Weights of a small mixture-of-experts language model, trained from scratch on English Wikipedia.
Experts: 12 experts in each of 13 layers, a softmax router, a shared expert of 128 neurons.
Below are experts of layer 4 (counted from 0) of a mixture-of-experts language model. Rows are named gate (a neuron's input weights, with its number), up (a neuron's input weights, with its number) and show model dimensions 0-95. Each number is 128 + 24 x the weight over its row's rms, rounded and kept within 0 to 255.
Before each expert's rows: "mostly gets" lists some tokens that are sent to it at least half of the time. This comes from a sample of Wikipedia text that the model never trained on.

# expert 9
mostly gets: " km", "\"", "ourt", "anguage", " century", "ouncil"
gate0 [144 113 106 148 109 127 141 136 145 136 141 155  93 117 132 135 129  95 154 102 134 147 108 129 151 134 156 120 110  98 152 161 116 121 107 107 130 104 105 170 175 113 142 101  96 138 134 108 141 129 181 116 123 146 217 147 142 138  96  88 123 159 128 103 131 114 145 110 123 127 137 117  93 149 126 139 123 107 123 111 143 164 152 123 131  91  79  97 123 143 102 133  99 101 158  72]
up0 [125 129 101 116 130 150 154 160 131 137 104 100 139  95 156 130 125 105 143 139 127  96 130 142 162 122 164 108 144 158 114 118 145 139 116 190 121 107  93  80 134 165 130 134 136 139 157  95 138 109 154 127  99 143 162 159 133 124 116  85 130 110 114 124 129  96 165 133  84 153 115  93 128 138 137 122 151 153 135 128 113 115 130 166 153 125 130 119 157 147 122 160 166 140 110 128]
gate1 [101 106 109 101 131 167 114  76 160 134 149 137  96 160 124 128 144 100 140 105 143 142 174 109 151 134  73 152 129 129 135 129 118 114 151 106 102  92 151 156 101 106 141 124 166 114 149 113 136 134 104 107 115 134 124 127 154 103 111 124 172  88 140 112  76 120 125 116 119 142 142 136 137 113 172 111 121  84 141 137 110 127 144 150 150 137 146 123 146 136 110 123 134 127 191  77]
up1 [ 98 114 126 144 152 135 134 141 122  80 118  92 112 124 120 124  97 128 127 126 143  98  74 178 115  98 124 114 138 116 139 147 154 170 141 123 128 130 147 125  91  94 135  80 115 136 131 134 149 122  90 133  78 183 153 155 170 146 159 114 124 134 126 121 115 124 138 121 103 149 107  85 113 110 135 135 174 119 174 129 164 116 130 147 161 117 134  97 122 149 163 143 143 118 113 155]
gate2 [164 136 140 134 104 104 123 156 132 137 137 128 117 139  91 113 135 122 147 146 124 148 158 145 150 167 125 127 102 140 123 108 120 153  84 112  74 129 137 130 124 161 150 100 111 157 128  94 127 146 138 127 137 128 144 136 122 110 124 129 112 109 114 102  67 109 107  94 135 127 184 128 206 125 103 118 109 114  87 136  96 137  99 142 169 121 144 103 131 127 131  91 155 125 192 144]
up2 [135 102 147 114 148 143 131 145 118  95 135 110 108 105 137 109 125 144 126 121 110 135 119 151 103 104  86 103 158 114 141 153 146 163 134  54 128 119  84  92 126 148 111 146 122 149 151 139 127  79 131 116 126 131 130 100 168 118 116 127 170 136 103 163 114 124  99 122 137 139  60 118 131 128 143 146  90  96 105 133 144 113 175  90 148 150 113 106 133  74 132  76  98 146 140 112]
gate3 [157  99 144 149 130 159 106 136 118 159 120 107 145 136 128 120 128 117 128 107 136  97 166 139 126  96 143 148 110 108  97 126 181 145 110 101 127 119 115 149 125 138 118  90 136 123 104 141 107 126 119 115 156 138 103  95 103 133 124 145 143 146 142 155 131 169 159 122 136 144 132 147 106 116 144 133 120 105 121 127 102 153 155 106 147  96  90 123 162 143  91  95  97 105 159 136]
up3 [149 204 124 123 136 114 107 110 184 101 155 130 109 121 145 138 130 156 140 139  89 168 121 122 107 157 153 118 102 127 125 138 137  76 139 131 134 166 140 137 119 156 124 116  55 114 100 148 142 149 147 122 161 123 199 112 101 158 124  91 151 110 174 116 117 137 123 117 145  85 135  89 119 163 142 136 138 148 122 143 162 101 168 120 140 125 146 135  95 121 112 143  83 145  93 101]
gate4 [154 126 105 100 112 179 116 138 108 129 122 128 165 174 175 108 129 145  91 128 155  88 123 152 130 132  92 121 132 159 104 161  89 108 104 144 115 125  77  95 110 131 126 135 153 179 100 149 136 138 138 116 170 167 125 137 150 107 135 199 108 126  94 126 133 107 118 152  80 120 107 163 137 114 109 155 135 120 120 109 119 148  82 173 112 143 172 114 130 121 139  75 117 112 113 128]
up4 [115 110 140 159 144 133 141 132 121 162 116  94 145 125 135 134 146 126 125 138 155 134 154 111 127 172 118 121  70 147 154 124 113 123 130  81  94 143 119 135 124 107 134  89 143 107 142 133 113 127 110 149 114 128 104 165 131 121 177 130 111 136 143 108 122 104 123 173 140  99  95 168 118 181  90  80 112  77  82  86 155 150  97 106 146 131 195 136 134 105 150  82 167 135 117 102]
gate5 [118 104 135 100 112 138 165 102  98 141 155 125 139 129 110 132  80  88 129 102 129 139 179 168 167 140 105 152 137 117 125 130 110 129 151  98 120  81 127 145 110 139 123 159 134 140 147 171 107 124 133 146 100  86 163 146  99  70 119  91 135 134 145 153  89 119 148 148 129 142 137 155  91  76  89 141  97 108 122 133  72 117 150 146 126 107 116 123 122 120 113 141 148 129 108 110]
up5 [150  99 141 137 144  94 125  99 118 130 158 140 167  89  75 132 125 151 127 107 117 126 131 143 135 151 145 104 119 112 145 112 105  96  96 134  97 152 108 150 131 131 122 119  89 160 101 133 103 149  94  91 103 138 104 145  90  95 136 156  90 128 123 158 151  97 168 114 157 108 138 165 131 176 102 152 103 134 124  78 124 169 123 161 124 121 115 134 128 111 176 119 131 114 140 118]
gate6 [141 108  83 163 141 137 145 141 127 135  99 137 115  80 141 119 126 112 148 132  89 101 102 169 141 137 119 144 130 133  80 126 102 138 113 147 119 124  58 161 104 141 138  89  95 145 127 145 134 148  95 125 125 164 117 132 118 104  73 119 118 153 155 126 151 145 132 143 119 139 152 123 160 154 129 136 133 108 147 108 112  97 139 120 147 150 133 148 149 141 137 127 119 121 146 122]
up6 [139 122 133 138  96 109 114 158  99 128 113 106 144 100 110 163 122 124 145 116 134 149  99 149 118 142 128 167 106 112  90  96 159 143 113 106 145 130 126 167 107  98 134 109 161 128 134 127 112 168 120 144  98 121 102 161 119  95 109  65  96 171 125 134 189 126 122 148 117 171 125  93 103 141 116 130 165 111 147 127 133 108 133 150 156 127 133 118 138 129  99 118 144 149 144 145]
gate7 [ 87 123 159  91 120 132 165 137 105 130 127 158 138 156 134 123 119 114  94 243 129 123 141 143 168 128 101 114 135 127 147 117 151 124 132 150 142 128 125 136 107 121 130 142 143 153 128 141 113 124  98 131  98 115 133 119 111 153 133 171 136 124 137 122 133 138 145 140 117 107  99 146  78 168 129 115 101  87 125 137 127 112 148 135 138 124  99 100 128 147 132 134 174 153 134 112]
up7 [ 98 117 122 127 116 109 191 170 105 134 118 158 139 115  95 113 108 131 140 156 128 121 131  88 122 127 145 125 112 147 111 154 159 175 118 124 153 118 136 105 135 126 125  91 144 119 130 153 120  93 110 100 147 105 114 165 125 101  61 140 117 126 135 174 123 107 128 126 162 154 187 149 121 106 117 167 144  77 114 112 106 136 146 112 139 138 125 164 185 116 138 143 140 160 182 180]
gate8 [111 135 129 118 114  57 126 135 115 108 132 122 156 124  94  83 133 122 109 110 143 136 113 142 169 145 149 134 116 121 176 140 102 115  86 161 135 120 150 131 116 135 138  95 107  96 169 139 129 127 104 134 152 112 155 126 193 141 135 166 145 135 100 115 153 103  92  86 128 105 156 164 127 122 126 167  78 159 162 152  96 124 135 127 134 141 120 101 128 143 122 147 109 146 117 114]
up8 [111 102 114 123  93  90 122 143  65 151 140  89 131 122 128 129 123 113 127 143 148 104  97 121 133 115 141 148 118 123 171 130 123 131 121 141 120  68 133 138 123  74 159 156 144 143 146  70 134 172  79 117 151 101 135 125 132 119 132  99 126 173 111 105 134 124 155  96 135 112  94 117 166 139 107 162 176 146 148 118 101  76 133 114 144 105 137 141 111 111 147  79 158 126 143  89]
gate9 [134 122 146 108 140 100 113 111  97 143 151  94 141 127 129 135 167 153 136 135 137  88 161  87 117 145 125 107 153 140 124 108 139 146 141 136 105 158 115 126 139 118 143 193 119 150 121 130 120 103 155 139 129 147 132 130 147 132  91 134 130 110 108 122  63 161 164 160 161 163 126  95 110  99 123 128 105  94  93 157 118 152 116 119  94 150 132 151 118 121 149 107  97 145 101 146]
up9 [139 114 142 125 117  95 141 136 156 140 120 100 140 141 136 131 147  93 135 106 160 116 135  81 166 134 116 108 154 147 126  89 123 159  86 122 118 148 135 104  92  95 178 185 118 103 130 139 137 148 128 155 133  80 118 123 144 115 117 125 149 112  95 126 131 135 115 143 115 155 121 129 127 131 124 189 113 146 126 113 136 161 147 113 103 129 163 162 123 142 148 105 126 127  97 114]
gate10 [ 93 129 138 124 153 152 137 159 165 141 150 113 108 102 126 146 128 151 158 159 112 137 168  79 142 135  88 128 142 129 142 174 172 114 117 101 103 112 144 131 159 150 121 156 110 118 130 120 129 141 116 136 145  97 189 162 144 151 105 147 133 106 132 130  79 151 117  95 121 131 143  84  88  95 145 164 123 116 123 121 117 134  91 125 118 166 118 102  89 114  67 146 142 132 157 134]
up10 [131 130  94 133 158 119 147 102 120 100 111 162 127 150 138 118 157 124 122 118 104 103 137 121 149 133 136 111 113 101 111 102 108 144 119  92 116 137 104 119 125 124 183 138 118 131 144 135 135 119 149  96 125 112 180 129 111 135 110 134 162 154 144 125  99 128 120 156 177 140 122 179 134 178 148 143 136 117 122 126 133 127 156 164 155  81 120 136 135 133 107 110  95 101 117 115]
gate11 [123  82 104 136 144 141 115 118 140 119 159 143 139 128  79 118 159  86 129 126 128  81 111 143 129 115 101 181 162 158 158 161 154 150 121 166  91 151 135 170 112 123 126 128 113 111 114 116 105 147 138 113  79  97 117 119 155 178 150 106 125 162 121 118 124 128  88 152 147 127 120 102  94 104  92 150 124 121  98 133 110 132 131 108 103 116  91 106 141  65 129 111  76 120 157 106]
up11 [149 117 147  99  64  96 149 133 140  93 113 133 105 115 116 104 122 169 117 133 106 140 123 108 132 114 100  83 128 105 123 150 120  85 151 111 102 133 139 125 120 102 107 147 161 104 169 111 133 161 103 145 172 167  79 136 107 137 121 170 155 136 163 149 142 115 123 123 158 132 163 163 142 110 111 117 124 130 129 101 135 121 139 136 143 128 109 151 129 198  94 172 117 121 110 146]
gate12 [116  99 155 159 151 118  95  90 100 115 141 143 138 122 134 140 110 126 113 126 134 102 103 128 131 105 109 159 159 146 158 175 136 135 135 129 116 105 177 156 144 136 116 133 115 144 137 146 138 145 142 137 125 113 178  85 137 177  65 115 163 148 117 160 116 100 144 100 137 149 131  55 103  88  98 183  65 184 112 151 119 131 167 133 121  82 114 111 117 145  99 125 103 125 143 101]
up12 [ 98 153 101  78 168 112  94  87 101 148 102 142 119 137 125 152 115 101 187 158 128 111 143 158 154 132 123 128 149 132 143 123 111  70 118 127 117 147 158 119 128 157 118 158 165 101 103 103 138 128 133 115 143 123  54 155 134 123 162 141 117 155 120 127 125 101 154 107 152 158 156 141 117 118 125 140 165 128 149 138 170 102 129 176 132 120  91 140 151 112 138 102 146 121  79 121]
gate13 [126 144 119  86 113  97 122  75 141 119 132  83 182 145 132 148 112 114 126 173 131 156 128 133 106 138 137  88  77 145 133 140 173 143 126 120 122  98 126  93  92 136  76 168 152 137 141 116 118 129 145 151  73 104 138 107 131 158 106 109 123 129 163 136 133 130 132 152 138 131 128 109  94 148 109  99 124 100 136 135 115 107 122 138 141 105 155 154 116 140 127 132 150 129 153 132]
up13 [112 165 131 123 110 103 111 148  72 128 113 103  95 170 128 125 123 123  89 126 157 128 110 117 125 122 170 104 120  90 145 154 141 108  96 107 152 123 163 101 122 103 109 158 140 123 101 190 130 130 141 136 160 134 116 127 130 162 118 106 149 152 143 134  93 128 127 103 168  98 156 111 130 120 111 146 122 139 122 122  77 185 134 113 105 117 104 168 161 125 133  92 116 133 129 163]
gate14 [152 110 110 132 156 142  90 105 145 122 107  74 144 124 106 104 120  67 150 120 135 127 138 141 119  96 162 160 145 152 155 132 151 116 182 146 104 114 112 137  97 120 119 119 132 136 160 111 118 158 158 107 120 131 142 140 156 114  76 110 132 152  95  70  83 145 123 139 144 151 102 124 113 110 123 124 121 161 145 163  78 143  91  92 150 132 188 113 123 108 156 132 146 128 150 168]
up14 [118 125 133  84 131  90 120 139 112 116 123 179 111  74 139 113 122 131 104 140 117 106 107 127 126 177 101  99 159 122 128 135 128 178 106 150 110 134 125 134 201 162 100 159 133 159 111 138 121  95 136 136  92 105 112 151 128 110 138 110 111 101 143 144 158 103 106 102 144 142 147 146 126 167 137 138 147  82  95  93 141 123 151 155 123 142 105 127 105 123 111 104 108 156 131 116]
gate15 [156 138 134  92  87 146 124 114 109 135 124 154 150 137 146 123 158  99 128  92 152 157 130 162 182 130 163 150 186 133 131 122 137 136 139 159  98 106 144 143 109 113 111 113 118 164 126 100 136 151 123 162  93 100 126 162 127  98 145 161 139 156 125 107 106 134 115 158 135 116 146 115  96 172  70 135 102 121 107 138  94 142 133 133  98  93 113 183  91 152 112 159 170 100 125 121]
up15 [146  90 101 152 131 109 117 157 139  94 134 132 148  61 139 107 179 123 163 145  88 105 125 134  99 135 140 125 108 139 124 119 105  88  89 119 124 116 117  95 112 106  86  78 137 198 150 111 141 139  87 102 160 129 125 122 136 100 134 159 133 150 148 174 158 105  78 136 145 117  81 137 149  83 172 109  78  99 132  89 155 165 142 161 138 157 156 144 162 137 127  85 127 133 118 148]
gate16 [122 118 130 116 122 131  93 132  86  96 122  86 120 121  92 123 138 107  82 123 150 136 129 131 124 137  89 122 160 133 144 153 134 114 142 148  74 116 118 130  87 114 157 107 126 131 128 149 122 133 103 142 112  90 129 156 133 159 145 109 129 134 175 103 107 136 125 101 135 141 135 142 151  81 114 102 137 106 113 113 140 124 118 137 167 143 100  94 111 122 124 117  95 126 114  73]
up16 [129 102 123 135 133 121  99 130 141 113 142  95  84 165 137 108  90 121 168 155 126 116 146  87  95 154  93 115 107 111 158 136 121 150 124 107 124 115 147 115 138  85 116 132 187 134 151 160  90 120 132  98 132 108  91 123 103 117 118 108 153 118 155 121 109 132 166 126 151 156  84 118  85 142 123 147  85 134 170 145  89 115 155 151  89 136 118 154  98  86 130  86 134 157 101 105]
gate17 [128 118 162 114 128 112 130 122 125 118 145 130 110 157 101 128 159  93 140 168 125 113  94 128 158 136  94 109 168 128 149 126 146 162 142  93 109 117 139 133 148 135 142 143  97 116 131 134 146 136 153 118 101 170 113 147 129 156 109 152 130 114 118 139 140 129 157  97 122 105 121  83 122  93 160 146 126 127 120 123 125 132 134 172 150 122 119 120 126 146 157 152 135 167 131 142]
up17 [116 131 141  97  78 146  65 153 104 142 156 115  85 163 111 182  95 122  99 146 156 120 162  97 185 156 108 140 125 119 147  83 107 120 108 104 157 131 142  84 114 145 129 144 152 121  91 157 126 162 143 157 103 122 134 113 132 158  79 161  85 126 103 124 116 150 110 119 181 135 134  99 113 114 104  82 113 186  88 102 107 145 144 173 149 112 101 120 103 102 129 156 168 130  77 131]
gate18 [173 118 127  70  95 122 125 118  99 147 104  88 141 111 139 137 155 137 119 199 110  86 126 152 152 153 174 118 168 130 134  99 161 151 168 150 108  92 128 118 112 121 111 116 102 144 116 193 131  96 136 144 135  99  93 152 104 120 135  94 126 133 161 152 106 169 126 136 111 107 126 115 116 149 109  97 109  99 126 104 135 115  99 193 127 102 167 135 104 116 117  91 142 149 115 122]
up18 [161 116 113 123 116 103 182 109 117 168 187 126 165 111 155 126 128 152 130 119 130 120 115 170 119 137 149 151 139  69 133 127 121  93 110 160 120 121 104 186 138 132 120 117 106 111 124 147 164 114 109 134 153  97  79 113 150 100 178  71 148  90 147 105 175 132 137 153 149 168 129 101 179 158 115 105 124 120 110 130 166 131 105 106 120 126 166 117 147 138 141 123 159  97 150 112]
gate19 [171 135  97 127 160 129 175 134 162 119 133 111 120 138  94 127 121 121 119  99 145 112 131 118  94 110 160 156 127 133 106 140 124 158 147  55  88 150 137 145 125 136 149 150 118 144  68 126 115 161 129 126 156 124 151 142 132  92  86 113 101 102 141 152 102 111 166 151 112 155 157 102 135 103 137 131 143 102 135 181 103 164 104  74 130 141 133 121 133 109 132  93 101 112 128 163]
up19 [182 130 154 117 123 137 118 119 101 165 111 130 115 153 126 141 133 133 131 119  91 134 171 121 160 153 102 124 167 124 174 128  91  90  97 155 149 122 140 119 124 164 118 129  94 143 147  86 161  96 118 116 167 148 119 110 160 149 172 154 185 121 125 108 118 172 112  93 143  90 125 128 110 122 141  99 127 135 113  94 137 116 123 133 108  95  74 145 122 143 107 165 110 153 114  96]
gate20 [128 108  84 145 135 130 141 148 106 133 122 118 137 136 135  47 126 123 144 113 123  97 186 168 112 145 118 138 134  94 110 131 111 114 133 148 106 112 146 138 120 158 148  88 166 138 105 137 152 122 120 112 170 154 111  67 109  84 168 163 121 101 134 129 159 114 156 167 106 160 109 109 126 132 134 130 104 158 103 167 111 145 122 143 161  82 142 136 150 182 106  99 103 151 146  96]
up20 [128 141 181 170 105 128 148  97  92 114 136 149 125 141  76 165 114 127 135 127 110  93 146  89 169 124 161 149 123 141 129  98 145 116  93 133 147 110 140  94 115 150 156 111 119 112 136 113 116 116 155 145 155 132  87 145 135 144 125 118 129 149 106 207 128 133 116 151 114 111 133 140 121 149 110 133 136 120  96 130 117 141 146 137 147 115 132 154 165 128 101 117  89 130 102 124]
gate21 [137 168  79 165 148 113 118 157 110 115 154  96 136 144 120 106 129 125 122 173 114 109 109 102 110  92 184  82 150 150 113 151 143 123  70 127 152 115 120 145  73 155 137 107 136  92 131 148 116  95 113 146 164 142 134 130 110  93 108 141  91 122 147 134 127 124 123 120 122  99 177 111 132 120 170 180  93 125 132 137 109  97 110 138 169 117 173 131 153 148 117 126 128 125 105 110]
up21 [173  92 142 140 107 153 149 168  89 164 118 129 118 128  93 171 153 155 152 106 136 116  98  90 164 164 139 137 161 111 127  65 124 112 146 152 145  83  77 115 174 118 109 106 161 119 124 116 123 140 124 109 170 150 123 132 127 130 134  93 150 173  86 142 174 126 148 107 137 129 148 138 134 130 137 128  43 111 127 138 136 120 121 111 111 100 143 114 126 113 153  98 129 137 149 134]
gate22 [160  89 103  87 110 120 170 149 144 129 144 131 162 124 119  97 165 105 138 128 109  96 156  82 104 137 128 118 124 119 154 136 131 103 118 134 146 123 187 111 142 139  95 128 181 137 124 125 140 132  96 146 135 173 116 108 112 142 133 135 124 140 159 123 120 117 122  94 128 139 105 174 145 114 132  59 130  94 114 174  78 130 166 126 153 139 104  93 168 156 133 123 118 170 125  92]
up22 [135 174 125 169 167  72 101 132 135 115  87 101 148 120 105 146 113 119 165 130 119 131 120 198 141 147 166  92 115 106  91  73 120 176 122  98 133 152 103 118 152 141 134 131 143 117 151 193  89 157 160 123 106 149  81 157 138 108 152 117 132  67 120 106 122 152 139 123 136 157 136  88 117 137 108 109 130 143 138 121 141 133 140 123 142 148  86 124 118 112 180  70  95 135 154  97]
gate23 [110 157 131 128 142 116 129 139  90 137 109 117 183 141 122 138 128 102 130 178 143  89 139 136 162 115 150 102 143 169 113  99 155 142 136 182 137 109 107  87 111 136 125  85 133 159 114 140 120 165 134 109 113 147  90 124 129 155 115 116 168 127 117  94 133 153 159 140 118 181 138 138  75  66 128 175  98 118 116 175 115 139 112 201 127 132 119 117 136 148 103 132 103 150 142 103]
up23 [191 103 111 164 168 155 120 158 117 118  83 102 101  73 142 130 109 144 114 135 126 117 126 143 117 113  99 127 176 108 123 163 146 134 110 120 135 103 139 137 163 122 126 102 104 140 122  92  95 130 113  87 129 193 149  91 124 112 134 115 125 138 127 134 116 120 120 146  64 108 120 150 154 108 138 137 154 105 113  87 105 133 117 126 112 112  92 150 140 105 139 124 153 127 108 142]
gate24 [148  90 134 139 101 136 164 108 155 138 150 152 137 108 106 116 129  74 136 180 135 142 125 116 128 122 143 157 136 108 147 118 107  89 132 134 167 102 130 149  81  98 112 171 121 119  81 133 133 136  93 198 161 139 127 101 138 150 119 149 129 163  99  94 113 137  63 120 107 137 101 142 164 148 136 130 152 120 146 159  69 179 159  79 161 123 142 113 160 137 130 138 110 114 134 135]
up24 [118 169 130 161 140 127 112 157 158 102 137 123 155  77 141 104 144 129 118 182 147 150 100 137  80 108 123 102 133 165 133 143 108 166  92 126 140 191 124 178 133 112 173 118 105 101 129 154 149 143  99 161 113 133 119 135  90 147 123 151 104  85 145 113 113 143 202 182  88 130 144 108 112 174 147 136 121 152 144  80 119 109 173  99 105 131 104 130 140 140 131  93 163 109 105 124]
gate25 [118 136  87 134 144 140 103 102 118 144  74  98 142 130 159  69  92 114 121 123 125 103 160 164 125 138 150 147  96 130 164 123 164 149 115 137 111 127 122 139  88 106 117  81 162 104 185 109 123 131 151 132 108 108 154 143 127 173 127 113 113 173 147 127 103 113 129  82 143 174 132 138 102 136 109  91  77 132 133 150 173 110 113 140  99 122  89 147 120 118 154 121 107 134 137 126]
up25 [109 134 119 106 153 120 147 166  98 144 184 111 120 137 145 149 138 128 118 132 115 134 121 115 157 104 142  73 145 120  94 154  92 128 117 116 147 167 128  98 179  97 116 158  64 158 136 124 151 134 102 118 156 132  87  66 158 128 128 114 144 113 157 122 133 134 131 153 108 133  98 120  96 139 169  87 148 150 133 105  67  82 134 107 148 118 160  80 117 121 101 121 102 157 124 131]
gate26 [142 194 118 163 127 116 105 137 153 164 109 158 113 122 138 134 109 143 142 148  75 148 140 133  79 128 131 128 167 139 110 144 139 139 164  87  98 171 139  77  66 137 152 106 146 103 103 113 109 118 156 138 138 130 139 139 132 143  85 142  96 136 149  92 126 176 130 141 103 153 166 138  87 128 150 129 140 140 124 142  80 142 164 131 124 158 112 136 130 116  94 145 131 140 181 125]
up26 [109 123 122 117 212 125 111 161  74 113 121 145 119 130 148 114 135 119 106 113 171  96 173 110 141 161 136 141 145 119 124 148 143  80 113 151 103 157 124 146 164 108 117 149 131 139  90 113 143 142 112  73 139 131 177 126 140 115 179 137 147 118 138 105 111 161  87  99 169 154 127 118 112 102 163 138 126 122 133 111 125 128 124 126 162 121 113 128 119 110 130 107  95 161  90 146]
gate27 [129 129 113 114 138 136 131 120 122 119 129 116 132 141 143 126 134 129 103  87 124 102 115 148 126  96 164 169 121 139  76 145 169 126 132 101 147 158 169 173 108 148 127 173  89 158 106 165 111 120 191 131 134 112 111 105 158 161 121 133 134 136 109 111 114 166  92 139 130 106 110 107 111 135 157 175 126 107 106 133 115 143 139 123 126 141 108 114 125  79 155  99 102 118  84 137]
up27 [ 94 100 141  94 120 121 154 118 109 143 161 144 158 143 125 135 157 113 142  99 127 105 127 148 144 111 164 128 160 143 127 108 169 144 124 149 129 171 179 148  68 120 108  98 114 112 127 177 135 148 136 141 102  68 101 139 167 147 142 116 140 128 123 124 132 134 158 129 110 186 138 112  80 159 139 116 123 131 111 112 144 158 132 102 130 111 116 135 146  79 150  77 108 118  96 148]
gate28 [175 112 138 174 140 109 143 164 133 108 150 134 141 120 108 100 125 125 122 138 122  90 152 127 115  85 111 125 160 136 109  99 163 153 137 171  82 130 126 153 142 120 141 119 102 130 133 105  85 129 173 150 116 144 125 128 149 128 129 174 156 151 112 186  83 127 117 143 159 107 119  92 118 121 124 159 117 132 157 157  89 186 135  90 142 101 143  73 155  95 111 133  62 152 149  90]
up28 [108 131 119 110 130 156 136 153 179 147 141 108 106 127 178 139 156 142 118  91 144 154 127 113 147 175  96 152 139  90 141 145 101 146 136 101 179 108 138 153 104 128 100 112 121 145 123  81 132 134 101 134 127 114 157 133 129 122 165 120 114 115 156  93 170 135 129 137 107 136 126 167 132 157 130  97 159  89  83 105  99 102 148 122 125 140 120 161  71 120 135 136 184 155 134 106]
gate29 [109 155 102 117 150 207 161 131 127 146 148 110 101 157 170 163 178 137 122 150 115  73 129 165 122 150 147 145 127  88 121 139  92 153 162 107 155 127 138 104 143 129 177 134 136 116  89 122  89 104 128 116  91 138 117 112 126 107  90 158  88 142 108 153 121 165 132 120 102 173  78  82 130 131 119 127 130 118 124 141 108  99 120 127 123 121 118 120 106  81 149 105 122  66 104 103]
up29 [146 155 104 138 112 107 119 118 143 118 174  81 125 153 157 159 103 118 141  77 145  98 121 103 128 136 173 136 112 108 137 116 113 135 156 109 171 134 122 104 122 112 144  97 159 114 140 140 103 129 110 115  99  79 106 124 111  84  60 165 121 189  94 128 113 133 159 129 108 158 108 114 115 135  99 113 105 105 171 141  97 129 145 157 123 161 147 123 124 127 144 143 181  92 126 137]
gate30 [140 104 139 119 167 148 137 124 124 105 162 125 111 147 118  97  96 162 135 165 152 123 111 125 130 141 122 131 147 152 148 228 137 120 119 154 153  98 168 139 134 170 140 131 138 158 104 148 111 112 102  97 147  90 140 135 151 141 145 152 165 155 129 109 102 133 118  89 130 108 132 138 101 124 166 156  71 116  90 152  89 151 155 129 153  96 109 154 104 164 130 166 106 155 109 160]
up30 [100  93 135 140 149 110 144  93 117 108 104 117 128 124  94 114 128 121 124 138 169 127 112 144 174 126  94 116 112 126 161 136 128 133 128 161 139  86 131 161 138 142 123 137 136 176 150 141 125 103 121  93 118 108 169 137  95 126 151 139 165 108 110 132 135 135 156 143 118  69 137 152 122 137 152 161  91  88 106 176 134 136  90 117 135 114 117 132 143 160 142 124 141 141  85 126]
gate31 [ 75 140 120 120 140 135 158  72 119 147 109 138 139 115  98 153 164  91 121 184 138 117 138 172 156 146 134 107 130 129  84 124 133 127 161 150 167 109 129 151 105 113 125 126 132 136 139 130 119 185 155 113 107 149 124 131 126 142 105  96 118  94  92 135 119 158 167 104  92 119 124 147 104 154 128 151 131 120 132 113 128 129 144 131 136 131 118 182 136 120 123 108 121 107 125 119]
up31 [ 96 138 127 140 101  89 155  78  88 116 103 131 118 130 136 148 118 122 129 148 125 143 107 132 161 155 120 144 133 112  95 120 109 151 162 161 114 103 135 134 114 121 126 132 182 131 139  77 113 150  89 128 154 132 165 156 120 154 141 138 166 111 145 163 118 180 148 137 136 144 133 154  98 118 109  78 115 124 130 112 102 153 115 118 163 150 126 162 122 107 136  93 145 116 123 116]
gate32 [126  73 147 149 124 156 105 155 124 144 140 118 131 140 125 132 141 100 153 142 132 126 194 100 134 101 108 111 105 140 142  87  91 119  79 184 127 122 140 117 179 142 131 144 123 158  92 179 110 137 102 133 136 100 141 121  74  99 104 165 131 145  97 120 151 147 115 103 138 157 146 128 138 132 120  97 125 144 124 140 122 143 131 140 146 140 128 122 126 128 134 109 125 106 121 121]
up32 [121 170 116 110 168 127 119 105 147 136  65 144 118 148 179 172 124  99 102 154 123 114 173 103 162 161 109 171 123  89 121 135 101 103 135 114 113 141 119 112 124 118 130 117 118  98 154  80 132 116 128  97 125 140 143 162 156 194  89  91 114 117 137 160 105 137 118 153 143  91 131 110 143 117 156  93 146 133 139  74 158 108  82 150 113 158 102 130 124 124 103 121 112 152 133 161]
gate33 [147 109 155 152 116 129 132  80  91 100 158 105 144 133 137 167 125 169 131 144 115 156 143 160 106 109 144 126 141 126 135 100 119 126 139 134 133  93 161 137 151 121 122 113 115 129 138 148 115 106 137 147 134  94 179 127  87 145  93 128 133 143 149 139 104 148 114 122 151  82 129 177 123 161  83  83 106  68 118 125 131 113 178  98 109 123 108 113 128 149  79 127 145 108 134 140]
up33 [159  99 142 147 141 170 132 166 101 150 140 169  89 105 151 108 190  84 109  85 110 120  92  72 141 132 123 135 151 124 114 111 147 112 142 137 180 157 170 168 113 130  93 118 123 127 128 103 113 132 166 112 184 124 122 132 153 148 169 139 130 135 148 117 133 156 122 149 117 123 127  98 124 128 156 147 151 169 148 131  80 115 135  74 193 133 119 122 152 154 151 126 133 118 131 170]
gate34 [ 97 161 160 145 153  82 146 142 103 139 130  96 162  84  95 153 121 156 136 102 164 138 120  80 116 129 131 130 131 146 121 168 175 114 125 165 147 157 144 148 148  92 122 147 144 167 151 135 125 175 142 139 144  90 155 128 142 120 142 125 163  83 106 130 142 140 172 122 140 144 144 176 130 149  85 133 138 162 104 159  54 106 128 134 100 167 150 109 123 175 129 121 146  90 130 140]
up34 [113 164 115 170 134 123 136 140 127 129 143 145 113 191 142  86 105 152 140  99 146 113 150 125 121 112 119 125 114 145 135 110 156 127 122  96 150 161 154 150 156 140 108 136 144 145 122 149 167 123 105 131 145 105 154 115 201 155 174 127 111  62 124 131 120 134 119 114 140 106 163 142 165 127 111  87 155 120 110 143 121 144 125 116 102 133 133 129 189 112 130 128  81 111  99 134]
gate35 [110  93 135 165 150 138 173 118 111 161 151 149 156 155 109 115 127 135 150  99 112  77 135 150 108 143  97  97 136 123 130 149 105 111 122 129 115 120 112 130 180 112 120  80 156 127 159 125 154 166  99 121 119  87 129 146 122 111 146 129 140 117 163 116  69 139 122 116 140  83 119 122 143 123 118 172 172 163 191 138 122 119 126  79 146 121 140 131 101  93 116 110 112 152  82  92]
up35 [108 141 113 188 139 101 150 141  87 123 194 169 103 101 120 142 145 129 171 137 149  89 121 170 130 120 136 102 148 140 185 125 137 165 143 139 165 110  59 147 141 122 137  82 126 160 155 178 151 163  98 121  86 118 152 132 106 119 124 134 130 113 150  93 115 119 134 159 122 104 149  97 145 154 133 142 147 170 165 143 138 150 133 118 138 142 100 118  98 125 162 151 114 145 101  93]